Experts of a small language model.
Size: 9 layers, width 128, vocabulary 16384.
Experts: 160 experts in each of 9 layers, 6 picks a token, a softmax router.
Training: a variant of Adam for the experts, 2866 steps.
Below are experts of layer 5 (counted from 0) of a mixture-of-experts language model. Rows are named router (the router's row for the expert), up (a neuron's input weights, with its number), down (a neuron's output weights, with its number) and show model dimensions 0-127. Each number is 128 + 24 x the weight over its row's rms, rounded and kept within 0 to 255. Numbers have three digits each.
After each expert's rows: "comes before" lists some tokens at least twice as common just after its tokens as in all text; "mostly gets" lists some tokens that are sent to it at least half of the time. This comes from a sample of Wikipedia text that the model never trained on. Tokens count by the router's weight.

# expert 102
router:105116095145127131130140118135127118152133149123148116136157153122110118159141130137121116163110130104117128121155136167143094101111125126151126098096109137128105113099151118177180147104144156107151112166141128154095145121153133123149103095122181108123168174100152140130106161097099139084097126154144079098133150080104127099142110133133098136067118143118088080129132164177164161118140
up0:091122113164152129181127164154111124144151138110110110152193147108141088155142099053135139133122156132101107134157107105134086095114108148159151103134127121141088126137129131158138116122151177125098146141137141116133088125105187108139133125107154122109131152158133118098126121077166144069096104118105159124109152103103140119124119140145137131113114108175107093131151153139123120142134
down0:099087144118066148147107149176124171116113162138100099195120144106100100095174125126167124088118165173109109131154126153130127145149141103102138152111167154150100118089132131165135125121152162125143102084152121152099133126118155147139088139111142128105084096132119129142151101116142165110114122121112155125151105109116151099166144184138124131107143094152117135133126136140124135136128
up1:105138144150115147090126129103131163137132125157139130159152170112148128128149139159129058151147134130143189131124102103136147086158137104160124144108096160125090131134081110146049140073121126104147143166152120098122145101140156111127171114155116105123097138120153129131121157137109086125128104119121103130098096110121166124170155133126108157097133148131105099137137161153125111118098
down1:126137139123142092091098132108137118160099122137122153130185135123213121089166104118138120149113125146157139093136106132151110135111073098142147144120092112144109119131128183101112117127129150103155101112130133098115139146144114124169141116126105141098151165178157119134138107134150107161160125142125130080153141148103133145141145090159148134081126139148106124126177142120081122090094
comes before: "\n\n", "\n", " % |", " The", " % | ±% |", "et"
mostly gets: " =", "==See also==", "=", "andidate | Votes |", ") =", "- List of"

# expert 24
router:106108123144152092128152112126119134151139133127120109128155184119085100178149127136147108140081128113112136097138155182141107120126113136161106122117110125103105134111157098158151144108139133103144115173130132146111183112173156109153136113096121132119110191117158168085115137091114153100116153160144122123126140103102124119145124129144132154104166153111111114144141205165156162135124
up15:133166091155162153123117167116099107143152118130109112098148148132115185132118129115138136117137155084119162149120127174108126130160148128101121138132081130107178119122144086158122081145116128155132136167126155145144125105109157127132149119115090138112112125165141132055151096101112142167120096125177190142140118177090134118110143108124127118138129141149153119127108124142125088089139
down15:159127149122072145144136090157123160134078144149131135154136144160126073118120104116139112133120149138152090136092098156100104126104137091118107163132168121156124146089124171160108141105150178141107098132131158159109124158141118148110088152118129078111142102140089117127111155123164142107129112101088125155136144116108093117121131172100104144095098107149115149094129126099138180128139
up16:077110122134151125142138109151134124096129118106091103098133126116103123161138093125120085150122126118098131105119106141157115106172096080137103122126155128139114146117143092156130120125117131056148159126132119161089138115122171157172121115099129127171098116134187144183149110118149140163133107107135147127122147176153107105139122104110146138113148121169173113117090137121162107178128
down16:201124128129150136146136100123125174089143148167140135109091102132136133105138142127165136132116092159154078129170116103129130183102118106088120096106162113130126089098151137143151124153105099136144122180141148168124140163153123146097158113134091164125093148107130097105138172126130112157161121107129124110135118073143130120114130181105095125112156149146116121138126153102123111112142
comes before: "\n\n", "\n", " The", " He", " In ", " In"
mostly gets: " ==", " ===", "\" |", "\".", "ation.", "es."

# expert 103
router:106081141182141121145136076144124107162146147068098097172142116129121102142135176133127094117111166107095146118134140116127100100139121124132125095106131190114123103127133119131135137114200152103116124143146162135136133131133124128123090095131125113113132166084146131106125143103121147129094139162152125100124156108083159128121103173114092132111128167103120099161132155173113157113132
up0:118118124172116109136171146137093160112104147117101124147115119102111124176114141143101150136175108106098137136117109114150112143129099138182132136097139153129111153100142142114183156082113161157116134165123167149138128114123172120128172083109143108127143110152156173134156137118128143126093150138131137134148124146090176122179098107137138099104143153109138125202133118130112145089114
down0:174141139136113149152169104071107087153141152105136151114127120096140127116097116088108112109129111154115125104138102121148127109162121127152135119140154133140147134120097099106171159096126092133148108136189121154083098189132138087104105145164125095119113107136138153066120115133189097145143130112141133093113142108128114152107113117118130177131091113122141105107123149148171131129130
up1:129101131113100098110135137113135148113162155107095149141128127138154112125107129091156077159136149137128122125128130119180183121069118132120149148123114113131085163117158107133130167133131182100121118128148129094137109136145108170122169097140115108069113096142158147130139125082134102117095132144110112142082153093140123100151057159116145151141121142123149121101145132121125103077122
down1:139128064174078150151117133118144139142151125093091133130096141120082119116150143159131148139160134123103117150156162132158157127103126126111128081119158184109125122109143164106117084121155121121141085143107133105171151148156139145115140110066141131131173099131114128155147113141111154138123103122155125158144105117106115144132104112137106099148149127167132129129122109153117115174055
comes before: ":", ": ", "=", "2", "-", ": C"
mostly gets: "Personal information", "- Location", "- Species", "|---|---|---|---|", "|---|---|", "- •"

# expert 73
router:114123125152146112141165084183129098149143128120103121147158148099115076152136145143153093156119149094089142097144147157143119109112113165163100087131106144121104121114141135152167146071149135120177093168131153152115138107139146099140112091104140121110130146095141125113117160097122148106122148147141126114139139108099147114131123142121111147098160166109123123148168131187147180098151
up5:100149117132163112125115148096115100146137125085102111118129118085142096202129119092133139165130139158121158102140114122127110141080093133163139183087125194129128128108139132129136114087123135093112112089131159117135124127109103143118110128125108124108133136147125132128157143139143159091129126149158112107156164113131126139122102135118121145098086054154133129118193136161136159107100
down5:109143157181101079115135133134076141123143104122143106150132131133114141144138147112099110108124181128161137141129137148135127094161101148107118104145126124130128145161134104131163122160119103102155125113111109121133107125100161112109112132136128137129114112124138169179127144122127147140101122125079093158152134136128152073095134183072130134170110149103147107129139203199145145144121
up6:151156113154154130142119150128139148131134136127166137158178143094115184135096114116200100145145103167168092089165140138156158067120133148114085126130134115123148112149108116109138133090117111138119099090139160133092109117169137104152121135114116116150136160131119150113146100106087112093153110117094109129138076125143153140122142124131112134173117126100136139134151141091156093129167
down6:100132082151175165104149114136123139086129142158110126142128121124094139124151107108094090119107099125098133144146142062144132126096142141157107098141122125112142111139108155089117101140147111171137082151070104140174115112143123097175111121124155106129122130117122153170167063080112119113095144140147135084088140125112150139129145134144138138143092131110127134153123153142088136144126
comes before: "| ", "|", "-", "- ", "The", "|  |"
mostly gets: "\n", "\n\n", " | Succeeded by", "| ", " chronology", ", it was"

# expert 71
router:123130118133155118139132105135114098144141150111100117134133163096073112155148152131131098171099151106102122082149128154150099119125077139147129090131130163096127106097145098148131145083196128114136103146140141147096154115153132113139117083121132126113124158087138138095092123088088154103126149164122101093144149122123146108129097133136099158109147146121127117141123185182148174123131
up5:138139113118100109132129106137153177176126175085134126141155091134109093151095098139139119128106158119116102127096136157130119161106079117138134145113155166103138069104120125096101120148155148113142192157145137095144095095131152122116162115120129122145143143178130131177149149128093135131115191132147140099136108132113130138115122177144151132105150075111104111139124142140132140155153
down5:120095078107113124129167097146114177149130148106158123135104122118111127129153138192100179161138125118093137097109141106082120116131095148128158149114141138116124142157130164151094106123122152134179122120159158140160112099118106134129136130124143123135135161172137117132059118098130130144195154118154088131109105123084121119110180142124127130109156159125137087110133120133145112164139
up6:144103139093156137122131139108133101160149119116117126150102168125077080170098141106122135170124123127143093130122180108170118116123155160135171104120127166105139100131158125137134132085088098146107144134134123164116189141166094112131098099133172129128111148085117118084115147106121135110125130107104078143146154087124165134148113131112118143118126137141122125127147115155155186097107
down6:095091126148133156145161113148136129134063095135152146085124120129134109085164147113075137101150094102102168135154122127103145122131090102147113136169185133180145139165116124128134140160096112113155121152120117100139093105155138143140113099138121154135098109159112104150096112117153108121139128119146167101127130128086102151088146136145104099141120116133127095169151087131100128168139
comes before: "1", "0", "2", "3", "4", "6"
mostly gets: ") | ", " | ", ": ", "% | ", "; ", " | — |"

# expert 144
router:130109139141142129149128095154109107135177152087121119146181154104105120151125128149165112135137137126092144096133132141154127098128126150125116124125110144078100120109148108161153140092158158112141127168188169146098174091157135121137127108093134093115142137095128133098107132100129144084092127154136088111150139121110157090149117157149113157114139154125116101140142178168144172092151
up0:102194127120126139160116117151066092147104133120133123137107078147099124147154163106148151132112123112139179153142165143128155205120116157155128127124124159133123143097116121169156175126143128135140115122128106130122136143155118144128135126121116090082151136106161168141145154121111062118122117093160111095112108117123171091125128127124087144131134101129087120104150138131103151107140
down0:135163165155087146133119114127144129145125126132147131143136067126126121147122123091129172181079115155133156124129131101134080129146096117128157145169124144109148153131157106121122102131152111114125094145136100155133095104152170097139155128087152099115084146111135109153103130150089160150086094117137149099106122119118134108093102149118160147090148101147170150153139142091177102143107
up1:074152136141181104134118105136106129123162156098127144161167122094172153119120141120115134120150129111096150119137127156117115145103122147151136141137129143132069135139097104107123142107161150083085131098172150114092131068092120129137120142081132114130133109093121151145147111108137148128088102122093135083132123146107148074126111147116142146152153138087123129110120187094129146100097
down1:123107117143131125129159166078140143078114071131129144128110186196137097153136103110123121123107121088142099134139101084080109144143129115120173127139141127109162094170192135107116121117138111169174110125132118119089120134140143132108107085142124126133102105087096126113159160144134107129142098124127135160161133127108135147144125112102111088117124122116163116125096117106117089136105
comes before: " | ", ".", "–", ", ", " |", ":"
mostly gets: "1", "20", "30", "25", "21", "15"

# expert 113
router:100126129145163109144154079148119099140140131100083124142161160075102099129125139168141095136101157102086155090147145147143098108098104166160094093116105147126105114109138123138133157096151136120144133158126152146122134109150141092140113077095146116081119157088149117111104140109125153093095147145149100113128139111126144124146106120163111146097164164106118112152156134171147163122150
up5:117143110098114097124150106146117126204152150092160115130112143138129115110114139142132154124078133169113150106151109131139127116096109156110173167128113129134092122098134142129070123095126135107159104103155105127130124112153104088130107098148103127122160136136120149082149124145121115099143142104128155098125152091152134129140092142122122079097110062135122113114179137188095137139135
down5:149141160164134130163132124110166121122122114138133109131098128108109125093116093152123153110160109091143147160139105119145144127164108103140099135123131157153137148132116097157105108104099128135152075127123126127136149107124170110152141084131161130148082086102125128189128144166106160175162143148096148151102166128123124087144092163126101098149159098137128155104142168165172137124154
up6:136134125096133134118130154174116106115135126115108113100141120077159097139134125191129167105131108125128127140140126126123168153112189090146086138106120135133134111131116147186162122118164144153125079109128095158141133141143091132120121153136108115134153117205105162161141113121127177103137139143139129125148133057143131112120128147104164147094136084099124150113128137151101149135100
down6:105145157091131163190119144142124091106169137119125139141132163133093147119155153154115113117105136108127135142118100097128120148106124112138161168148134124101104133149138172141167154096117157090083136139106132133096170117103125125165124127140172121080125099127161105156144160121146110143116157135118132112147115133100095120149110085080124095109144178145175139119071101135111107110113
comes before: "| ", "-", "|", "- ", "- The", "The"
mostly gets: "\n", "\n\n", " statistics==", " “"

# expert 56
router:104120133133149114139136092152113112131161149125101100137173128102116124155136128168149105130126118129097135099140136185164099094130109139156107116116136152096098098091142089165166144087141135109142095144149156147075137092153147114148105096087146126097145146116131133110098107080113146102094123154150142121122151109118147095143160150152135152082159165133109119141135183162144152107128
up1:130160129142152144114133113127106137109140148112102128135124134119085116126111161169130084161093150085125092129126187151168118093117132135169154104110106130140144154122126084157135172106138122152129142129132136103113150114161157073123168118102152136116151157122148166146107131154045103138165119112151089147122138129154121102134122157104121138113149158067119113133102166141121116133141
down1:146095137134149142135143107137101123121143141136111141132117137141153107121168152161100102129090114118145129100141142172143060149134123154115168136126093165122094120137114134135097129087159135114167072113088166141095160119134160119118136162125154122110129098140139122114111081095065148075122115141095100143146144143105118092131125160154153149119107126106110180163124141152146147123157
up2:100155099129130118156141157127111092119119149135084088118120123096133131099122125117114109116097118076110175111095113128128151112134106127164097080146110128143144133143119140132153141125167156123142112134119142116106088080119157110161126092105096131130154164125129098116084116077132198130130101108136120118110103151118185095166141115178134135138121104160110125154135189153116122136110
down2:131141158117154140143144128117175150136115159110121174139127150135182126122137122122088088137114084117119140159159131132106149119155123148107110138126158093132099185136114116108139114130143130148149181168108115081124097117125094146091139136088091152141089055100090131122138104141142120115110117150102108170120103110136145146113114096104126107165179150118129131160132089119158134134145
comes before: " | ", ".", "; ", " |", "–", ","
mostly gets: " s", " nov", "    ", " | — |  |", "; N", "; Ret; "

# expert 10
router:118137123150112112119127112142131102156151133116123100141146165125118127184132135140153093135130162129043128139162134131152094127102104132124129118118100150139125125095164113175110175096181167116144132151155134151130183132148138102145114109139139107135138155119169143092118135091118139120108153128137137091141132145112139090141090172127086141086128142101113104129107164171147170096149
up5:121100147123160117120165168113121089141140145134130138131196150120099145102129119098118120157142165116113124168152117097192114130110130181123117134075118148134132141138179134121118093123130154083184110188129143113136130118134133128139117124140157136115117127136183150110112165132099100108130112131145119108119148103124165091121126116129102124111099137142132169145114117132106102064085
down5:156113125160142104144133175097086107123106109179097115144122135131134150108134159129128120094140121121138121099119151089131199123127154132179095138093131145108173101133155145127145076127061127171146114125103110140149089111101134113105150090137123108118138103160152145111111135104123155109087142114157145104143141158166162106122127115131131140126120089136092118128157135095155141090110
up6:109139145089113118142142097119150122092105131141099122108146141094125126098159164122143105158164147142108139173125135123132141142075092123127115092134111140137110142134132116081138140127129123092127115150143163092128148135116127113155178135129166183123111167071144123102067118124123116146129135146151070139081116111125090118186147157093118087143130165166150131111146129139134145104134
down6:152111148130126111116175147086118143171094187096132149113160084117132152123120140079135155105169119156116080141108160155124136118120075135151088122094167134158106136116106125121111145139144126132133169146134148138138135136115118140086148089072126110160099130140112115134155116170115152128139148128130113080120107104130120173130100118148140074107158154107095113108149160141122136140144
comes before: "0", " | ", "2", " |", "3", "1"
mostly gets: " | W ", " ·", " | @", " | X | ", " | Score", " | L "

# expert 82
router:130099130119144115148148098164102110150174171096101128149164143127107108143145119129141116140113173118094140093145137185118123108104114157141110117111100131124113120082147115180151124098192144118137094161174139132089145081133161124149100117082145105115136138120132136118127149088107147124128140156153101119141147104106147098128136158169109123109136157119101111130121158199132128114142
up1:105164150147146103159164144109172136152093136129137103091107139111100113119151110089129121152105172130161151069171125151132156106126136119130094097120137128117118155115140080097088130111102110146130157115071098140119156153157156118113165119166135162108128136129112120134183113152098162133126119132111080106093125133128117171112125111128095138121151113122064110149135136160139119132132
down1:125132115090137153136078115128121122067121135119160138126151142097130092115141137105094115128129134121135159090085130120137121107139118165114146113104109136122081088090164157130140122146142110081106150097171145107115139126150100147146112111119134057131096129114144145075120084146147154148142132106110148163156117103096123128137097151074126133133066146096141130107161124138101155139122
up2:137129121126120129147129133130104127131106156077143115147183143111126111217194135123139115163104122118124105084149110095124137075136130105109120111099111120123150104119147135123146143132124124105134047129116129143095140145123129130136084120130211111135156150133121159141146111114109108130121156099130105130115138076156121128140132131126100128115140165102176120132123137085135121110094
down2:126150119119115126143091152147153124104058133176164138130129164136134120135137166105115120135117133120149123093173134102112124128112160103142123122107092118099114148125156142143119136128095097125125082190119099132123112115119171141129116128134149132145168096118102123158110085111126143169152115148139134082125119120137088119114111113183063159094098110103073115086097137134117116116126
comes before: "–", ".", ")", " |", " | ", ", the"
mostly gets: "008", "011", "015", "016", "009", "024"

# expert 137
router:106111124133165124131147118146133099152170132077116122139127136100087132173156159139154108150111138096086125091148148157137133103131120145134110128119130143096091101100154110175150133080146143136128106152172125176102167102172151110127120112096118106121157142110123142105136125110116159122129161150150118096165181113127139080141126148131135160103139136116111107135129185176136176116127
up0:083160158108147143123137105142152140157145125091128081157099154073158128116132128094175123148135096093143166143113108128140151140130151140136076140077104145117132058134146126116131192133143101107098105156146148127165146105121102112131115113103153132117179130135139153116133121125118168125123139103134145093119161113123143105163125129076150125111103152101128138134117117097131154130085
down0:175147161082139125141085116136118120089090128117112121152108133138126157143127122122110110084180152124125107143135119129132115110143126107170125159135134134157126097142174208160115153133137179151122112089151103115142168119133098150090119110124123104142109166141097171137111102112149128130111120163121147126172117135082124126149125144134167101152126131076111160089133117115144100155155
up1:122093125129103094142126129154113097171155133089118149119142140137114130146147149115139092142111141150067157072143155151110119073103117121133140152119140148149111135179127104158128148149203148096119135126170145156143132122136127137118130112077124091121123121124129123150092173109135162138136109120115100097135162156086144119123150168132158081126174161158132131115114114137091151127140
down1:127109115115118122114133144150150146103142116127119133133092112085144148178096156128146124110155131168135158139102071114205125151147121125141149094170091141105108119077136170118110141138126139140122121115117099098115137124129153105171141158125102145134099147120110095116121118122140117131111192106182121144120089118153112122120111171136090128119098112140146111142111162134133061170123
comes before: " | ", ".", " |", ") | ", " (", "; "
mostly gets: "′", " ft ", "- Length: ", " m (", "% | ", " (#"

# expert 122
router:117123127165118134135147116167119128115153134125121111160166153113116126145113150135149097149129156118113114096134141137178110096145096142141117132127115154081115126119161123164167128091127140132149109152147144129097133112161143106173102115112134083118157139074137112123100136113110153101104154162144092108158169160095188086146122155132104159112145160125119091127147172168168169110147
up5:150114084122093139139135145127143128101104108137149106116123149136111129112127097141127097145096082105124123140145139128150126135126096179134097131137154126097086114134138155161187109135086095134130122163179133138108158114116189138191115121093143131129131138096137101133064121127115131062147146155125083132144127125136129116159114099142161125124113170087106099131153100127161117111136
down5:168131120132133186137126121105167109169124140139134126094145114126147121109131115166140156122093146151111117126172129140097131100114153141071130115106114085140156149131170173141108127129160142143091124168122098123104146126110181163090141127128125165171123131144104115116172137102134165123128117149137096124132099107112114153123089059105104128153135162129120095142159118156097099100118
up6:121126112114129123147136079097109122138146164168136150114109183132116135149132104188150098113085145143145142117171111150109127114126092107118136132131120103129091144143149056135143128142127164130145116164178130112128140085132137081113123112138131100120130152090118163119136126140119125140132125155136118109104124091068101132122106134150136150115149168046119110167131091127125093146137
down6:142098119108126134155162133135146069123133125144167112140134124156129112123113133111114141127133114115084128157135098064140162132151114144103070101101129115100126132096155124136120150120129140172144085133118125145109138069109145176115125159102104154134148134159117124145139080140065077133151093090103112122126113137114093161084097115134133118159127115157130097079112116141098118132134
comes before: " | ", ".", " |", "; ", "–", ":"
mostly gets: " Wh", " wh", "|  | Republican", "|  | Conservative", "|  | Labour", " Div"

# expert 154
router:113106128173159120146136089136116107146148172085090118172123124124132116153132175128144108118116190112095147105113138111142094117127120127136123119106128191119126086135131117126131140114199145101108121142141169141124133115115130119145088115128138108116143175092123118109136157104120154120087144172135129084129162103081150131127093167121099130107122165118121102156133155174123167113129
up0:142150123134117143117130127122096184143147164083085128166107120150102103132109128128150088108155137095083156136130146172137126159152128130151110174073110142142144126135146144116165113113167110156137109120119098155127127125148130122138133149137170115131100126131118145124138124123179103136127157156148073132105178116192111132100138162142149115094130122130172096162116118163139173111144
down0:138151114155151145169157108116140116194128115117144101155114090151176123120115155100142113125129151150097120115147103095093114166179128125128129141145167113134196132170136177155090153111113134174131098111149141156117118136174084137142158160178121131158133125146130093120149158143156101158156139112137131144131154103145111137096127157152133111113129120097093123141126108141115122137152
up1:140150127121143116129127137119098059134175133133107144162124155156118126161112157139154139138128152110103136161130132148114114118132141150130108165143100164137123175113119123117144096116124155092149108111126117125163094120125120129182126157146130141085156092086093138118131175138136099075067163138147071130116143116106087130144118154121096108130182144113119120163168145091120119123136
down1:151125151108133119129120123096133134142091114084173149097119114143089101137090135145107124095129076120116131133109134119135197088168123122156106124140187116113110145133134135102115166143132112145121120139089097100142112139154133149121116069108142113073118075167098142115099102092120156133176155131142127122167125093124103110097123108117132114142143134157129126093155130142154157124090
comes before: ":", ": ", ": C", ": S", ": B", ": M"
mostly gets: "- Location", "- Born:", "Personal information", "- Release", "- •", "Personal details"

# expert 55
router:136107137140152118141125117130092113115174169126115119122186118105123122179125131178140136140131135146095141104130141177171101119139112160139098124119127152087103094124131084143170150107134137130142092162169150147106143100151166115143098112085157118107114156118131160105089111112128147118082118185131141105143157129102152100139143149154117141094164153095116113138142160165126139116153
up1:135123138128156116125163082122120084138132177108119123157185142129110094141126132155125146139104163122122155101105111123160145121123121181117106115087109135111127097122115114114184130151138132106146094139119113126135132105158169091132099114111167123118110129093156187153131147123091133141144129165138128126196156065119159103164105156149126126112158181110117107155113123120116130123135
down1:077126137154138140093133116146133122109110135095105147169165159144132096142136105164145104121112106139119102117101140158103121114128089159156094128087137122167143123098135086150130122083115108117103084131146140180137154131117137092100118104151137088111131117112133136094120099134105138093138155186147118175125137145110157161118126110131101134134160121117132141129093117170086194116160
up2:143099102132130139147130118146092130152141163130137102136149149112153115195150122168128146141120121079096166136132154137152115125104155145131107123094130170131114152114131104135147117084124151136143075149104137154124155127142155162149123112056121138140142141115140100140149191138144111097104120151127146103171151099110134109139087138173094122130104163085153094151099143132109157106110
down2:039128129165120098117129165152127106155103129118109142137111157144134091147141132126113147113063123129116160125126148138174124164099116139142100136138149117123164093091129156103129151140107093093150052110146156141133148133134140154163093148126142128141133129131154104085124153108148105113120164132154124117137159120124153118143097147175083123143142141073103122123122168127136123120121
comes before: " | ", ".", "–", "; ", "th", ","
mostly gets: " security", " guitar", " organ", " entire", " vocals", "- John"

# expert 46
router:116095100116132116132162092162130121130162135123107119148147126131111103171146132133135110163084127115081164100119139156171090113113113146137119089093098141121097121106150100156174169108173162103150092142139134130105128117144124122164113097110120118130165142127122139121096120080098131128125134142160115096170128094117131091126143201146122152107132145114126128136129179168145154102154
up51:110080142125121142164162159117095112150123115111099159127081152160127123134171184142155113147156126114109107118136119102156131101141112129168152076127116153105116107119189120156139089121116122100098138163131116158103177127127182136139138128119115125125083127114164156078089173097144159091133135124125141163163129131105107119124116142142106141133134139139172115127103133158122133098136
down51:129086149139116103114146098190175133172126142121112106160163130102094124096142145130157109146125091142114115132115141140134146135130139128123150108191137172059107146111120113132151153097157153131096120113145130131092153080117150126117135118131132125129123073105107071112112107129129115126137113131138103188123116154137108133126159123124129172131111140131152111133152144134133203087121
up52:084132082160113123143101154145134131111156143102129150160143188131112112154131140111150104145149100123113161170094126110142105149119120131130120102160121183131085138117103098148157130147174123112142125146136164156129152135149135102116142126126140139112114112121135140097092132133155187087070088135084109150148139134111120093136056105128108098132139098092134152120150131152141160114129
down52:131135122149105114079119142183129161141168140097115116118130154122138149159109126146144085113113121135134162122146119132136067129128188092128125120138179135115122146107116093113143161121116140114155096101217101103099129091124166138129122081103126117122113110155114144104115106096144131126146119115158140159069126105110106076116134158144122111137106111100119135138099160119133155112121
comes before: "\n", " |", " | ", "\n\n", " |  |", " |  | "
mostly gets: "%", " years", " | DF", " in)", " career", "|  | Labour"

# expert 140
router:112136110107169128150145078149118125130146154118113125130163144108125099146147149133145119140116139123104142095137120189141094074140118163141098120125104147113098100101144089158177145097138141140143117136148159157096133098146133114148144109093131141106118144090122154105098118070120160087134119158140124113126180134132157079138140128146127170109152142111114148141171184168151149107141
up0:054145101134133086114184126158121115148129163104082125120133123150138112132143174134120145094154174113124154124136126144123152136132079126139109129133106144132133124144132092121149147100118149091148130110148121145120111109117145131161088094149129107100149159101177148161125159107115130125114173137109118074116136113129151149135133132088138133087113086122065150104141151182118156139143
down0:154147136124136159091118138136150123088142132120125146122101148152129130174121132185126186157113133100157112099131120133097150119134153082145124116166071168164123115111130159106114120120139143117108134107133135150143132167088112094143147176121114159154150149120140084128157128183124121083185086130128115134181124095153128105134139148147133127127140125125130165082153114126110097112106
up1:108136091136119082150129126128158132117128178113097113151125180125122114103168129156146122132119153106147161110143115098177087062109131101105130128124140120142131145133152170085132143106135137123174142135146086151122127136136138131211119140129153131101105125098184106151104152120098145128121157158140131127110149113115156115149098129140131113090109153086080139124150154147157104129134
down1:142118156127113105215086116118142132102129132126145133160148124156187090113110117102130127124130156133157127109114133133081141104139078111123146100129125107141120086142161143164120141117123126146118114118155163147126097165092122150140148162146119174083172123143161137139134113135082118142135152142140163131108146190099176089170153142103136138131135133127132122132122084126101112137125
comes before: " | ", ":", ".", "0", "3", "1"
mostly gets: " ex", " shoot", " medalist(s) |", " j", " sk", " walk"

# expert 42
router:139117117129138109136147100145093085145170132094104087129118170097090132141153134163135125126090141129079123124174157179133100096119104134123089089105111155114083143095098127129129153129159158122149125164171163140128160111160130116159108103132112121117135168124163176105098144119087139102103157135154128117138152127141151110130140140140099137128133156098112094134135145176109139100154
up15:130137149153124153132091122130053060121146104065157117123097132100124103183161156107148112108151154117109094159104132141124142091161112126128086098135138146123119138114105151137146154124110172105144150110164159116138099131114115101142111099122090146114133139118138147160153120104114118118134168148118114170098157085124160135122132151175119154136151144124129126160164130121126111169129
down15:157091131140043104139085135111174131135143101110153175126130151150114094140102117127097143127117138119164141149115134136119146099100127090105109084104138095140134130088182119094111107132111141143119123135144139076161151178128132124103102196117113124108156111173134134134159127153148121133104138154104141123080135137169137123124134130138113160099123131111141105137125092148141118158101
up16:141119101136144148205146142101104125165105146124119111157144126135091131114103195123144114098147156101143090142118184188117145156137140118099116145108156137152132111078168103126141142125136135131169138115135103114106107144143149157111122112122115116122141172080122169095123074128110122109097129118107104146187141102092140128118131131094130147141136151128112111105103150164124114134127
down16:094180108160130090094095089122126120131128172122149110122151127118121119086159152105122110101143092180111133132113123141141110130104129113121134170144122109153122113102115138123093114122103099095121122094125119136153140133178131118101133111115086119168157142140141118110112099141171101145164113140127095162121097121135145151145112134089159176114173132163149153115081169126086105115179
comes before: "1", "2", " at", " in ", " school", " University of"
mostly gets: " School", " College", " University", " school", " students", " teacher"

# expert 64
router:120110130139135129137145096165122101149171156096113117138137137103096123150136136142152106121114146122097140098152126162137129092129122159120112125120121140106089120111152115190149130086180149125133107165193138166109158082138149127135111110098134118106144137100128130112124131097119160112128147170138114104148161097108140076135135166150135172115144150115102103141141187179154165109144
up5:135154132098149107126173181120087091180138165156101119124095143126083138129144113117110137154149138090112119129087142145100142106106137160123124127130108134105087105120142096142124136092122120133142104149219104181098175097097155125158156133105130149141094141151154143106133156137112126135110146146168115159124105155139142100156127156145139153162124116147124151132116143132143157120136
down5:187111140122104125136128135127128095161110127153165161120160132090098127128130143139090147168136135123120162161174113133140129123120089128117145133165144140122140153099082144155073109125140095174093130143146092154107143090156145108099154104122118124129116101142134134139121114149123139205114094118114127133129124199143102121121145135098118133156098089132135134151117166132184133132103
up6:160090125106145138097147111109113146146101140111092096131136128137106129084078122124128133130130157126124115131186113146137108105133133078138139133128128110136066151128150133161186125116137122115114136109117161195173120157125186131129144117152132138137177120146160137122114113089148156155125094134131127102130160087105123099130112158100136103131157131136078146124142181141103168120103
down6:112125167109114108146115120140105144106171160128091172112102156125093150116145099150114131114142148115157133123075137153131125153137133186096136114139144127092151117088122107112141092193123090174165188152131133107142116165180106092137080107115123124132098121139151127141112130123129140165145153124131112141161115146113119140123129161124130167140102102103104107118125103078167141137138
comes before: " | ", ".", " |", "–", ",", "; "
mostly gets: "70", "60", "33", "75", "65", "61"

# expert 12
router:104113128135130101135132117150120096138142134129099113141168132096084131145139144160137114146078145119088144142164121161166098123124117121172123093121128159115114120103159107186150162084167137116149101149142144146089154111162147133152085084120141126115150129108150137102101123102122161104107133145131126095153139115117144089158104136140119158115129144137109076136141181192152156096132
up1:072099098140107132172121132135136105144109163081101127132146134118070121113157096093128134139113187147075140120112116150132088107118103141097110126113132123148110147096132162134132118146155111098111134105130143138132123138122131152143077132138144124131163143127119101133100110098170088145088147095122111092111201136112139112172125141146102119137116116130148089133135159184113122163142
down1:152209168098152120162126192099137177136135128152171133125152126105166122116124148112106125106130121145150116158115117162118143136132123151122104140121162113084138172127151151117122105128132134126145127201089138122113124132127139102093072162156102134121147098127110111171129167169164172128126117082113120114134118119113110120143137112127099146136119156122145095117111110116136157124102
up2:145100069157117144171139131155125125103174168106124114136144128118111093150115123143133082131174145098134171114044145135142102131132111141101108122107116121118131075173165118109159113100110136106158130126136139136114163119117109123168153136109148134147115137080125121132097148132148184166144146144141122093146177145136139111161104140141150140125122134136089104118145135129111168133160
down2:141103120088130143144143131089136101110136115168106098115138150084104134124118153139128146143119092128127084131167094142116127164077099120094060169123149166159136088120109134141138165142132147141128079117136142135116120157170138161138122095105110133122169125154155131097133096138132134121117134127125147144118147115148113162154154054090164137117131150131132100090128153107150123080112
comes before: "0", "1", "2", "3", "4", "5"
mostly gets: "% | ", "°N ", " | .", " |  |  | ", " | ", " / ("